python train.py --lr=0.000829 --beta1=0.9 --train_tokens=1816000000
Below are experts of layer 3 (counted from 0) of a mixture-of-experts language model. Rows are named router (the router's row for the expert), gate (a neuron's input weights, with its number), up (a neuron's input weights, with its number) and show model dimensions 0-79. Each number is 128 + 24 x the weight over its row's rms, rounded and kept within 0 to 255. Numbers have three digits each.
After each expert's rows: "comes after" lists some tokens at least twice as common just before its tokens as in all text. This comes from a sample of Wikipedia text that the model never trained on. Tokens count by the router's weight.

# expert 19
router:113114129171092100131101122069128148122141133195142140107138160130145099133088145094117120118117105115116150111125139098146123100119109123130119121119122138114111088148144131065103153152127162165119105117137114077095130121136110124128122144
gate0:129089082186125097114122108103129120132138122171135163129125181143103150114102176165147107172089155147109117104133147126125130121139100111142169125136131117185111106144173163094107117110109140141130120156127104100082094114128132121172140169
up0:166163094126118119119120162126090169126155129094126135171110141101140135093144090147150123115132128128122110092150146128099109155101122126113148143167134143130130139112099126163113148122146097083161149105104114133128108092107179141159132085
gate1:079152147119109162105148175105096161149136102110116134169138141203169172079137144113117123112129094136110143139144164122121125141136155159125122116113122113122134132138146157135086101159107138138144139150131080133142131159093160125097159121
up1:128143145115127156156154152097135127089134133121154121129133105098106114145121078134119104131146128113146162124116134129103205124156122117114148142177120102130166090079181164131139144126086118167109162111149115123153125129126146140147146137
gate2:096113109151116156126105156107110121107134184164126134115127140154125088093131156175127127166179144129115148135128099110107116115136158182153134123189102111105118124162117085119095102156110141151127128139098152072132158124126113104100134137
up2:118159141124110108120107110084136112135120090161147156137113123141108173171143146159093132134078170132179072082104143129115102153115101107143143144068120144072119126112131146133133131139133073132083112127135115154130135162113126127141165125
gate3:119134103130115109102102125137162150151138103120146135085127161111107106134095160149159140141138112119090084098129110114115137117112106151184098150136137112125109133087091143106137098145149144132098141131130142111077127175114100108132118124
up3:157134121130116118114117117125132100106137144151135179102168159125151071172093163111108126092123104128110151145114137115145103162097111115117080141106161113110114091144143119111128118125156116160119085131130136085119163143151066120124126140
comes after: "- ", "\n", "0", "2", "1", "3"

# expert 74
router:109124167167106091145112111110096161172141120159127157104150170130154137171102170090145152119153093127098148121119151095163107115138128152111104103126145159101105140128142116029110143139129144180126106138120084095061119134131110122124134149
gate0:111122129109116139137174158110131101121144178077134142142107168088126098154115156058122140146177082063142145182111139108125120091104153141102159129088143085162130141114147138139148141138121134138139137147167117149135135083126114121138125155
up0:122113120172074092120104136060078152162114100144129091155108118217121125127109119120115143119113120149158093104106109142169132120129101118127143138128103190103147164118144119107092114103132135101138101083120110132124115100134124114134167149
gate1:123113129092144117175084140090138123111117123082124096142144161154126180138117121128145129135140125137132135120125121111136134156098151125088126115116115141144144156076147105118096128147097150107079185161093109101105109140149133135125162097
up1:125092097149112102101152071112131173147122111131083109158123110132131122126103135155092138171124156098105094129118159159148132153140113137112133148086169109128124126169160170155115123076139136099127054137150137111156156103069099103134127113
gate2:125136127107129128137131163099170148133127156151128113118151106158112089110126117143132116130124113070116156113096118114110109132131138149187163121121154157100101154141097162080108096154130106169131122133125103108128148111150148101110126154
up2:155175149114097136099173160129119146165116146157131175114125121079109147141082131141137178126074100151159174115130164112124133149128152128132118121153149148152113151105117117130160109072151113149082112130142137148131116112102126150138105128
gate3:145104115129175144106155103124124148114135115144142155114162116137159125192100133119119103114120120157116138187147077138163128130158149159119095138138134135152124148152108106120124114106094120118160168133119095120120125126144079100082123105
up3:136145155118122091145088111129122107139150109118121094152107183119144125124084126166128122151108134119150133164086108119147148138124091104125141126069132091110140128115115122134120135122104139157128124131115143131133112107108158114156172167
comes after: "| ", "- ", "\n\n", "|", "\n", "=="

# expert 79
router:101137125152118123165127108144118123144128143125158164151135125128139139141078174097129132125141166134112126132074107131140152144143096185131160119145110151132169115170137147126120142115106111136139164115137130133104147125150084085135144148
gate0:115175105172134140149124117148117073153143096109142149137137118157130162141144130187175121158124123105165139159104085153102118141084104122082132130094135147129158141167133141123131174136179124082110104128089137145132121091151138131157144098
up0:128120128143159176131127143089153087121144165191124153109163117128120156112050129133120156066130109133076146101115111081143136130099124128157129122146136135096088079140166129104119101138151148175188154141131150130145115159100147133120073116
gate1:130137103094134132141085187109145151170133083159126157127138082114137165131109154086158123149073121113131130124124118132149122147145107144142129168113173127120149135104121129134111167113152127160137121123132126110115112135187126165124110085
up1:161128120145090100150192110128140157134122194151156122141163153132128123147135114118124131125126131169123141163086126122104121094130149110121143121123120097099120097111126115117118138129087138155102145135169095108081121124104100113102108176
gate2:132129163120178138118128147117123088134115166120099152099112162130130179113141158125141135093165120108141132176139126109135122154105160126133064107144135101182111139120150138135113102182122119128148124187073148114090148113133139105156121137
up2:137123128168136150171148135141137117107192136132123113137145146119147116118127082129132110136134104114137113094152171117140131119199081093150110138145151147083112140113103117125153123164116140162116061088120120108129089133116118140084159146
gate3:132120105102150115107123105071152126158132115118146158166185118098106106148166108123089140090154123124107123155127142109147143110133172131152154102145103172126114146089092138098144137138122138147175139131129143105125139113079122097113138121
up3:129127096168138124103158170125149142103118131130148060106091094136160174123088126111117104171097151167135132114118090117143177129106115149115114165143133080116128120158119132132130153147111139112114140140126125125097117110184129128197109131
comes after: "| ", ", ", ": ", "(", "- ", "of "

# expert 41
router:166166096139139114136117162121125136145117157154170109126124175142144168145130124108136119126105090160102104117117137107131151086101132137165144165109161134118143133108090079115136174146150149175122117099167096091109130146157140141140090151
gate0:130123131107163114154101115104121125128126100127141104107135159129164177166148157113124079150133154126144131125125114148152129141123121121092118123116182127105139122125141127104090120124113115123103155137094123153096151114135093152186143116
up0:107116140186134086112135125120101149131128149179135165120152133132118116098097112164138134143119125118098140115131117129113125112121130122096121121134099138172078150141150098180151076127161135139152104113114147130151103107143130122096092122
gate1:118139133067137108120104188162113139126142092129109116099090172109139143139096149117118107117118084153172120075097127104149134111144112130179140129164136097090143120127147145133098134104128134120140137161112140158092108122117150124093126130
up1:091123127116114124139168076096129144160181081134111161161097135091098121100134133100111134145163142117061108114128100123155153117076152136080139169148120168193165100113098126139144117129109136164101143131116173120132121075113096143124158110
gate2:097153163102115130119126161130146122149181136111160130090129142133113105169121114120173109079156135125071148155128180114116144136115119123132086142108131117150177112130099104136134078173139163177146120103161142109098128133096070134124134141
up2:140131116104139140149088111195149102116122126146130132133134111060093133115131126160116115139125157142123122146101129162133143138139139136130168134124125094099105139132064130083155165101107103125126135107142112157108125117121117101139157120
gate3:165113166133195099115100136112108144133147118162120113131133162095153160135120152172123147129127136091159126113120117114119110157120133123135122152136128171120141159109135104122087165124118155137088116112143093135137148093155107136126162121
up3:121134080114144153134149150145124112109077113160113131157147120096121110139069097138116099140108134153112119116133122177153204129136125115153119132149106124117110127097129168182097154121117112085186168158157177107115106164127146174156136137
comes after: "1", "2", "3", "0", "4", "6"

# expert 22
router:116137174102108139176100121156135147144113156140101169115161143132168123116123119116147122130124113104156151152077154141136104095121142167142127106133136150123109157128119110092123141131110146164095162107157116117088127155099092149098092140
gate0:121115157151144152134104101144092145123136139119095166168147134081161133155100094127125134123102085153106119148139154113126098126157125142102113130161143120067102130088160149110148137129135104130104157132128126129121151119101099140106131110
up0:101169082085105105123137130112156133105132129163150149147099147147152107093119120128118137119115148102139095117156140144129126139112109129148150130117128089146138111159089101153109135039112085151130133091147140122136112095102162113148160104
gate1:063158137139103117158126131110141137126118169137070135155139182089129106115106117115141131132114117130167156131125155119113119136152132123117103145116092178147127095125147116140095139112162171126120138165137127139103118143125152142102119085
up1:097141107147125186120119118159154149090149110141108160119141168111110103133160143104118123098133085073131151115142149131136105124122128118130079137112119134113107121064118168124131127124123167131131151131153103132115092132102137134108124120
gate2:132155128107128128146152102120136128116148097144154133155121115104140101134148096119134150168126135134131093106110092156147098130143069121136145141121138148108087122143144126141092140121126109181123114092179128135113121139100081126143094132
up2:107106134072129133103128114106136139135146119127117113154151123117134111105173124152200148121123176139181102116089109159141088100122099105100140132129122141103150110133158125137143125156120117140126084099126127112123152128116062163152141160
gate3:151095172129123127152122114121118141138143158151137142109131135157168126125113095167162160184143117145137154148096156129125109126129118120092121131164154131158128098175143120142173124141153130117122153156109134071117103139136108120126126120
up3:131135088127075134095120133132126095131105104177114168113116117146117156141135160113141127117131133100150137149140159124106109132089151143132066116083095067108099175129068168097141136124127132165145168103140117178150135107104145120159115105
comes after: "| ", "(", " ", "; ", ": ", "which "

# expert 56
router:122150161146109082154122140086132129141122123128155116115121148135141164170091101100158097131097117174096093126122098132127153120140054120128142173104141147125123062162177132136126143156148130114127102124140144092101080102131101122185112124
gate0:115128158093088110106109132133107120147076105155132181141122159150103108124101114107109090139092158117161139153144169137136149125133110139121111177088089153136120153098108113111096119127142102129092133143138119156162196155122111127131140132
up0:106142146117117136102128102138142153110153094153146117148127117118150081108147113109123156114116120131124161130100107120178152129122116120118097137134149178140134114154152176084128122135124133095112135110108185137108118137148090126118121078
gate1:152141125117156142131128113153165144100113145142113135140144146118133121117133133087126119092100122125145195167057133148152126131133107143132126091129097120108124129099119112131135141112116118114115141129150131084119178145134135101054087107
up1:117126145110171114158142122173156094105115148091161117134159113124135176139148121079151107067176120150127147156096124186125114129111133124105104065155146151116096129120114146100146101121137127099109136159151130103112146094134171095093112095
gate2:069132141083117113149137130141182105122113151121122120105098114119122144133137150075142127116128127093084123121125160146130131159110102134105118170168114110164100115172113071124150096119154137111086118118166114123151141130141163128154116165
up2:164150159105116167146133132146111124136104124071149095152135133113132113125145123137078116132126161187127131157127100104121157122145139137108161167136153156107175131095159107138146119102168129073134137112121143118128116147146119144127118094
gate3:097107145136100093122116146120109090147090153152123102145142106115105120156135153123148143135139135132106105109156121131131112105102116121120118107105141115105131106136120115121126101111118131135159140117143151105165107107131055123145111154
up3:137096115150155124118119131081143123111131156156106180122134167130119158152146148128126188105142093126151158124110157125118152095174140170121162140111099132175142135128134110122100141120113132150141148141109091099088150142150132128112152083
comes after: "\n", ".", ")", "|", "==", "201"

# expert 16
router:103116138176137104112123108156147167158122111171155151143148141108144168128084128109185128126116119076131119144114085148177109109137095165100142121143123160121148103151142104134114140122141134133137139073122125107123148148145103116148107100
gate0:116118086121141132088102210082153139146109107119119141157158144138112109150152149146139127102071111091132099137133161164106122103145169143128090151117125114124136138094127102119110130122151152150129137117168184125148142120145134139093137127
up0:136192145115098099098127139171140163141144109096117100105154152122151104136156110129143117097104131123146116172121138142130073115095154103098168135115111181100102118137139153143100121144127175105107142168146110114149111140098122131111155171
gate1:146138114102126135110134129105146175131115158172167118128090126188108145116102079132083110163110105112150112138099109116170108118130151141174125167172148116134122160134112148142117153113173140126140130144156141098140071152125174156121153169
up1:170112099146154124081126141090115143138110118156146081124094110157112143121109108131130126148106112104152137117171095067164111109122103127097108143126136153180150128148130138179169101082155133128145127142108113159182120132143116125151163163
gate2:141104101128124183111130143105139094134138126148118129091098147130131095130109152128120146113156138137139146146145153124108106185115124123133123131107155132153110121137136127168162161148098099161142067082114129147161144126108089134146132121
up2:131078109141147140119122132111077146101136110132122122096086129135116051116121145150118144090162126159127154128133168079103130139137114117101121127095159126131129159120132111137102191129147171125117127113072146131151078110114158105132122120
gate3:132126139146162151099101112133114119141084140098109117172086124140122102163107134149125120137108138118115176079145109182116157112088127140113136125121110125126125125166148145145125100127087113090124132106120140152119163125170049104129115113
up3:108180092104105144131146144153157094141098112091107112138119110153054185135104110134120150112087140104133084166125146151138080169096157113131116121122134121149148141109107104137113136127170117115097147119155151142134109133146104133140141126
comes after: "in ", "of ", "H", " ", "a ", "on "

# expert 26
router:115140127123102125125102133129130159175135124128106150099138137111156130148114133111129102143101104119105123162094106145174133142136129172102148184149146162077099132142156087096086138143126132114122176094122159082097127140118129126116131127
gate0:075123107093128152120130138114131110082134104123108126141118136140129123182153113117129099138086089141153097121146181121127110125165134149110175114104131090101130129165135121117139137141097175178168165095104145108095160087097144154124139159
up0:106128093127129135155084102101149126125138133109115181108124133104103105149069164077098163134149110144127118115145135090124113118131132097159116143134128117189114118131119103175081125181123118073103106143119139114127108117134150155126109135
gate1:114135163160146178162095115094179125115135108131119105120146182134161116155099106114128171168081148134106094115100084129144136119162147138144145129133106171137136121191167139159145136135139126163151139156112134087151092156152128142139158114
up1:110138102142129084108102098074186149130101083127125105144108127112142124158139133126154097089134126125121100097125147122114123129155095106115152147080187139153123126153169137185130125119141150156106156139103107147166116128095137130097123121
gate2:166127111092164158123108099109076148127177075128160106090141100133161118142166136141098101112144079111132131119094152123088108111114170150074151128090142125080125149114110152108117114128144178140127160110090107111126148104105142112081175087
up2:124089176098109071096124107142131139155134127149153125131103144127161107111092142064131148156145155147137114169152143106122159137137109061133141104156158120141107127107116094125139128108118122125135116130120107109108124114107137101148123126
gate3:140154094135130153122112185121119143119134151127152148104152148114088104152091136117098099125113118134097112168138111067112125098152134097162144144119109103167113109147128123115108171133105130118151159131105071134147130123143118165152101184
up3:132102156101137123141148103113140134119099138125085113146119145168149141151091150104136125137064142112123120106063114148158115127075099119098111144140134119131149108095102147181152142119131105137142131129132140142150088154095138144152115138
comes after: "the ", "a ", "The ", "s ", "his ", ". "

# expert 28
router:098132148148155121134124145130119104167077172125142161095146181160145133130129113111143072127130122120155123162112137164129103089135140166130157137071141173120106133124163090148115158129124096153100114100159165091149121088083115090116122140
gate0:104147129132128158173132103130174173178171157164107142136136164137088111124096127124146143074104112082148152160110123078131113154108151124078094118119133166114136150127138118066121118125111122114083156071148115160147131136098101079109101111
up0:132149113163125132130113124105098089128098147114134122088081109136100152154149168139167123170132157113144106146117126136115145119148119086120069145124097083150091128131109158120122154152122117138152102145139096146121108115133124141183094139
gate1:132138162149107127119132110144182161120091132100136135110208153113130112100115135082135138093113126113131109137120151068136104123124147105118084105126151130157128125139130167110117157129175126114127134149187109143094080139130146125140119109
up1:101134138086115141144132145130114132158113113060127152128122154129100147134120108146148101161089124151137082168126106119108117128099107127187093162146092112099103110148135141150145159123102138098134123110132169165142127128116125139136126140
gate2:142151103150113105124124151126117169151133123129164105149170140141178130126162135124111123122124106127134140102144146071134097149111110110109136124139124133162171130130090103088094135160134134170119150149120090122123128149158099147110115141
up2:086157138113143125103129123138143153146137171122135117151215099152153097117137123127107155100116107091139151114123133114128112150121155100117100122135166161147114157138101085095112119121146103153122139121180116146136113118110126135137121117
gate3:165127135177130112117130139124111096164102134164094092104175097136108145146097181124210114120157151153121120147116110127139127156108120129155128085091087124114109170154117138124106121155125143124099122149124142098117154133145126117140110143
up3:135124122159166131091135139123139100094131139137149095124144109120122089137105143134161118138126176151127170152123105171135151118101111153147092153131137127113146130104171120156114130124127117146124121133129191122130137074153136109162085093
comes after: "(", "| ", ", ", ",", "–", "the "

# expert 14
router:150151100117123144152125102134172152107104128158121141104138165108185128156126157090120131135097092116123145168130112110148119129140117176145138157105138124097112125093115128124121160126109153166102120093142145135115167151170122105114100159
gate0:087108120114141165130102096138092170147110136168126126125148126165125092131130118100164134147125116118142177131125160115139089115100167157155094135102157145112090139117131124107092126095128144135116125162185099120126113124135157142126105128
up0:105138090124116127092124113139100123134100103198125087102093152053120172131140169097111148127135131115111152116138114158146087155065107098110081125105145114160141113133152146172146145136123101120143089141071130135128140131144125132193143079
gate1:147077133126148092128131121133096129123147158143140110108108146103130143085170130136133172064069139126159123119127138148124126087150141150128155156154154137141147117090124091131109115161122154163138074132105152100143121067139141171107103128
up1:101162170163128111152135120128122111149133168156136175131116160163081113133081135150118098101141145156125145130131126106150138115120110059118104122158136133124108156105180155135140127138144105158091091155133084132153132169091089151177129158
gate2:146100098135093101098082166131152158162130123130088086135140155133122192105126132081138119110173121083120114153112109118106127131107131121143109139096130117152118129110123115144102147136108103130139107114148114062103132115105065114131155098
up2:145192165159173102124115129164134125117122147116136129135112131094129081157094121141126132175085177185101115119155119153132166135146139116117138161170126112145173154116142128154125129140139131126136160106093151187143164166135171147178138128
gate3:142126133102132143137172148168152142118130153140162104127097125129106182088093107132106144167071128112103095133132141166142138117103129103147137166125117085099121118121122117121112147158120144112130112115150170108158136095108135113163128082
up3:099164131117185130137114151133106141152123104085130159093140088117157131099133128126127121142155112114086160154124121113155115151141116113106130119159135121160116147137105141131082140157113139075114153151157133129125130150146153141134106061
comes after: "| ", ".", "–", " ", "201", "0 "

# expert 50
router:132168148150141123181108119165131116150112148115182132100144177100125151159107104110101100101104079144125161136099131160167154111115122140114152141142132156113147134148138108155169146134159132149111104070189117102124143105122090121140062119
gate0:143053171119101133128095128113114095154156098124124129140166122078102155144110180045177152114114138111102131145108133122165090137104125131088071088109110129141079128117137131156117124161135124119156136149139189103106132118136124105125136109
up0:145063139092135158138118123132123093126147116133146106158152145100165170125104156069135171057147125092114147166127129110165094152106182112085107117140133107142115162095137113159127146144117136134152137131134176138123151108111081137136116128
gate1:139102139154138144102117127126128109139144176197128115164152132084095144132135175148151172134135113158100089148099150132110111076137119188164127116125130142107143132107130122118137172160097088154131154122143133103111116139139071137099129087
up1:114129140143132153122118121138141134117166196131128129141153145121149127140148133146157179164134129174132120145083147143079111098127111171140150130138148102101120115127119075101137135145071088165104149135079137122084156135089091093109150115
gate2:121164099128171095128138104139129128176146117160125118079127136147143122124065175112120117163101143131113146160060124116134142124126152178148155165138103126115111145128136115051144087126134128148132117128136095132096117114190116161106119118
up2:089120113141139101140134128131099113179152111135143121131114102164147153138117187120153164170141158101158154136040124123127103101104138163147154105122089134124082136168092119066139078118101092143125134163147075117117126094181099134083107127
gate3:135140127080145143126115114140108136087137123111116132129124156117131122074124122095090136122086120104151136143121131154124130152134142119121196154133110146128087116131103117127144136111095077078136168123134181123104140132065158138104106147
up3:127154156090102140118088153117170143133144159098152104131172129090140114137128131130124154126137106161150166122103128127116121110117103120091144139146109123135109132109169103193155116124104122126142175151129154110104150128107114165073101119
comes after: " ", ") ", "0 ", "1 ", "2 ", "3 "

# expert 45
router:083154112144130132100135114126161122127100129097131135109153152126163144136110102127122112120112112112094121168081149147142170122150078178123167116156151176098130119138134103112113140138115153152103178115120143124086131135132100088145101152
gate0:113118110117107188115108114101120109124122138143135093126172133127107114144151119131138102170150117133135144102141167109159142135168142122132137088152138174076145077110144145108169137179097159185115116120113108125081163203110104121141144159
up0:192095117099157126105164152156139155109139110153150148132158072090133098117128133151124130119146089119133147087116150104118132155146151137115102094159110160111161089123107099117140138106115098143152110103141136120127115152092138110119122095
gate1:120147122096159130134112139151140119170113131140109113129127111125153103099168150137107122097127132192182128168122140138128108108163126130101119148129088088099130130118140131068141154121114111172106178132093109106096108125161118108129159165
up1:101102138103145150119120136190128118138113131073104120140152128166135128090188153156123116130127125143103137145111148135148092120148128126120115146119116108085139134134132127078163101161115160135126161144089146111118097106139123141119157127
gate2:089158143156155151150076150147115112163161156135137105116149118111117131110180116159113126103150133139125102083143114147123127109134110134160145099129119140135147117159147097102110175140100139143117142132114149130106139100161119138119131092
up2:096156147136108111099147133154134103147129125140133097143133093124118139142099112152118138139111127122102086096129114146116117127131110149144146131093166142084158119170125094171101121146131103085117110079139128128137086094189116142108109075
gate3:115162098133163175082118090147154126119135130144150097134123094088159162110119108127156155142182116133118165161117151102132148110112128138091130136154112140138107149137143104074085066155113163094116146122158114088167099117151105140123078099
up3:124161132128129116130138103122138118085162147136089109160119161147124124110098164160153165113163171125158159121119106179129108124150130187140099144101095114117146110116144172119122112104136073130099126158087123122099101166128109101149118110
comes after: "the ", "a ", "of ", "and ", "The ", "his "

# expert 39
router:107120120141146155152127109099143139160151172136153137094167146085169119121094112118128119145107118121093145122096117128171159116159116149109144178143135138141099127149151108128118181130122095149133125084127141106154103120114119103127070112
gate0:117132173098106131119145122142107101121109126155138084134159119186163137115085095173108102152102144150144141141120136138141115136112163142161128146153165174152150134088110114137106117129138125160138157119125128141147123130120121069126130119
up0:141101054121118129104134094104107143144084114116101101147132115123113133121125145099151137155115160137118136216108129154103135143170139139127122104115127157151149128150152123162120122129120140090107129130156151077149154142194150119139133148
gate1:111131118104144181134123137135153148148112111159139148140151109116168138110146123121098136133140096099103100100123189131158131112164122101067110146163169148169150166125104084134071130082139108136125147095166113142149158154133109123099114107
up1:129118097129108116099113181073161115106113081163127137084134129135137106092090125116113137153120058115130126111103166093116143118143140123111124102166171123126104159130129110119113103112121089127153148095147103128137119142145125131109148093
gate2:110108165147130133119145097129173124119161131156143126118104164148136080122151113145140100134145136124108122119133126144144174118149163140103134131117116149179174121163139092137142130109150120121109118102100104121109142123111133121183094113
up2:156147167111100099120138085116133144093131130098168084146130111113121142124104108123093129103116115161111093124101114153135136111128094101131144136155094107144127115161152112173143137060147147123155117117155143190120109144146095118159142145
gate3:132140112112148131142138112141114107119136122168113114100117105141111129140116082132153081154150120125142150127119142100128120098124098136141148106113117116145097168110134139117150122165121078116088111113117126108119083145119100111115118114
up3:148099105109120088113154115122158122125110121101124112104104128126139145100147127161108095137105099070125112119151138159112152069156076108169132132161080083195170145106110132176127168107118138111117090079160140086142118135090113135123185145
comes after: "the ", "in ", "a ", "The ", "to ", "of "

# expert 61
router:103122156180182093154127140124119134147097114162133149136118183132147159143101113096173124103110119130129118158128113120124128093123113127106112154106164148152120121129136107107126119148140128179116102126137149085096083102115128114164146146
gate0:135103137120155126135122126111198159135083135084125092097155130178125144116156133101147131136168149124155126149150162158104121090093110099121106100158089088116145120145109109136105137136112123180126150141133145066127118131131101126144151149
up0:141100146135182147103146118158133154101158133126149103135117092129149116140124103163109138158131135145125154115142106144128155153123106116117142137120167147109193113108141144132150153136129127141133132135130160102145124139132135122183131080
gate1:091134099140168139102128090106163135152123137139098123135171121112118150135156067133147119160059113098137127135124132154144146165087104112136115143139142093148089167144133112137146145147168132117123113099127118144187150149175149136156130092
up1:188170162094116152128128152149125163116148162114156119132153116107113089104139142165116133145164181142140169117112125118124098119127166140114155100111141157088182104110108147075125158135149124102150132115139121145074138132101151133093110116
gate2:144110172106120144111114102144151112131187146141146124133158101158164139117129144121151129134130152098123118165097105108122101107114148127168112085161107136120144155121155130115135173171133161140090135152143148130108103121147103159133108149
up2:115149165145122119135127139124124092124136129119138157149093150164129142119129137160134108143090150165136114145108136143136139135141153107125168124137114125129161104104106100127125070126128123122147141123134164101137104118153160166143176122
gate3:168123139144146150120112128125127116125141115106158140176152156104166148133124172082131166108156145097086124149121101065108077080162147132104140099145139138110124133095107134137127132145097152149147134127100126128113129131082139165123151129
up3:167116148104144189147099148097097136117172140102115112135163140085144138118155102084126126135116128130119162137115098148127127097129133158139105108120114109109114098130109116114093112129118148134167122134118145086128118130122133168118123145
comes after: "\n", "\n\n", "| ", "==", "In ", "==="

# expert 4
router:109121140118149131119094132108142152172113135141115096142175137117160117124137106107138111145109157173117141151100098129143146140133126167153116132121103157124117139144126125098124160147136137177095139121132172089104156124121114118131119144
gate0:107122123143125148132170079181140168105130140161132140100118119200152115129123111092142122080137106130135164135116147119183116134109126105144086121130097139125122153092105164145095141096109125179112124109130130137137103131086131158117112163
up0:166133093127130096092148132105129080138110117124138117120114093111108114107137154140124109149120128096120078122130083151129165131063112131126144104148129102110143117159126111153175137140141117089131107123129147083200142145126114122163133119
gate1:129131144130148122156121145146148122113114135126160119183158141124146157122171098108116095129154138134152127126096132184118141115098105116070109113134158108116134121090127104101096119167126135147115144115125145081141160119121137126105118138
up1:116120132180090125105109131145158146118145130187127124116122129163189117101142117137151177142125132181107123110223168130119100152137134115157123124127132172150094128137138121119159129109132130160130129132104090082140160103118086118133137113
gate2:137135123114139121104127153144141121151117117141112126124113098116127133131128164124110085107128108114145118161128151152181173151134123079145129125164176157092118143134148124184112117102119164109141120091174106109126094112120181178135153136
up2:143111103117165158095135112168151135142119105136112109099160094125196137100165174124095094133134081112131155126131100171180150151126162106129118082159149117093112147127080126149113120115094180128107128131142111102171095137103142150104122146
gate3:161128102110123139111111143112113126095157101136127156103122150083077115117140138162122061099139116148120140138134122145164117124129132097104119130122159140149122116130122120118120103150142129105156088149156089122137144143114137144140117138
up3:118079134165137093112115141116166121117133113150111127110103123105167107172146122120134110131143100152143189132175141147160107121139100140117091141129145133150088159090119170103135094122126120104119146150136135094109117092186145139081121202
comes after: "|", ".", ")", ": ", "==", "="

# expert 3
router:141124111150106141167149099136138130152135122149136141142182199154143115139123132123136098149113119098152152128076108134158143115164111164100163148097096192135095116155149107136103118132098090154114136119137101072127115158101087090122130154
gate0:089131151131135079160120129088159125164118138119105101069110153179114148123151145129171149125104121104135118100150123104150106118141116131107101135094128123109082124167103137094135137151119117111093127150119141108109115126148151144141147159
up0:132135097147078101119140152114119078136096132102119122083150144094143104141143171154131090152138105149075163159142152138122127110157179108139098137109099125155100149155120106094104137126140119135181116147165129091120099071106135105124168130
gate1:150143099127118113130104105062153135126145106161123126093131138135138178141142118147128160158139143126116113133130120122107129164135135090144092152126123143115123134131106125113135098114109178123136125144139110088110149161097115146121143174
up1:110113151076167110157140145126110108136153136115156095114108117111130091145155156123142115128156124149113170142115153126109162108107133100064123132145102179126170140114162099134124061051160148173106135113125129087153151091112098127131151118
gate2:150134102152155167109124122104146141105107124154120121121097122127131126150084121159119104135134106143087111134111087095180140134098174161116121136126115169103137133162115092109151142148138131105123129127116098141098116157096129116117100095
up2:104109162157117109120156127128086129135162160095137092149145118129136135139110118119103138139089121107131072118100123147124157149129070122153127128108129107166153106131102117162107090169110100128163149146124130150179113130125121158161130161
gate3:094112112113148133158119106097112123140134141130157118143111166147108204123125094150173147102107135161131070104113140103151167126133110100155184197127135162099083113146141123124123140145170160125136124148097090118148118133153138146147117132
up3:130131128150120138127132131141126138131130115136119135100162151118151189127120123164165156106160120162133113106100097093136135122153082117127182122132154164092116106150154137133110112124140094137130089120122170115112103117137106114145116189
comes after: "in ", "| ", "to ", "In ", "of ", "from "

# expert 24
router:110104164161138109166086121106144130137140127170152159131130159107155130153091134091169135127123091152114143155116116102140109115125119129111094120123128141088107112148176101076119134166112158178120121149121123086089122114118096133149142141
gate0:148133140106121135115126112157101140117100113118090114129098121132114122140141098133102101146149174141119134178133137100139163084136126138134109126141136130086152113131126133098144177125126144143154137135148097101157124137139123146124134149
up0:155117113137102092135119097067119132127129102142115107123097156105092123145072144129139144119103122160081121188166112121140131113113120126138136113129112107129134143093133102102120136144109162128150134147145153132119122109114133124136140124
gate1:141148128137142166135112116173120113130122118099140126124113140092144129119102147139098133116135104120124132142094144126143120143142151151132135123140121127160143156106118123134121135130116090117119147120146123225135167122184073113109107116
up1:116084134126116157137129107140110094091109153155135162154099110162144127119146098082114163151137160102131093115169120114165128136088116118126154113093151097114112111160127172140113105080136126143113134136127124154126107126130159121164139151
gate2:105145109061139158130113194084169095153113103123112119136116116093092111092116122160143136130110138190070115134110096144109102102118156114153108084123114164180154113135147130153079144102156079130121175137157165108145093113130118123121126137
up2:114121099128093136128127115104138113148103164116132119166111163103123064126168127099100086149122153143126114129097132143160153102127045125139134120124098160149116129156123128115128084087071166132139134106137168138161152137115107109117118151
gate3:128117097149157122140156149140140130140158083107135115118158147111126129136102174162109149158131125143114122156052182136103104118090102123116144127141143130154112180109116108161111124123107149087131166139125096113134088158135141098125098094
up3:146149140138141128139119158092087148092129127139089148096121117164146131159150117149126144109107155131142108114133093132160126136092112133155127092104148149101137149153112126122119149124149099097146160130123112141138123137152067118097113142
comes after: "\n\n", "\n", "==", "|", ".", "- "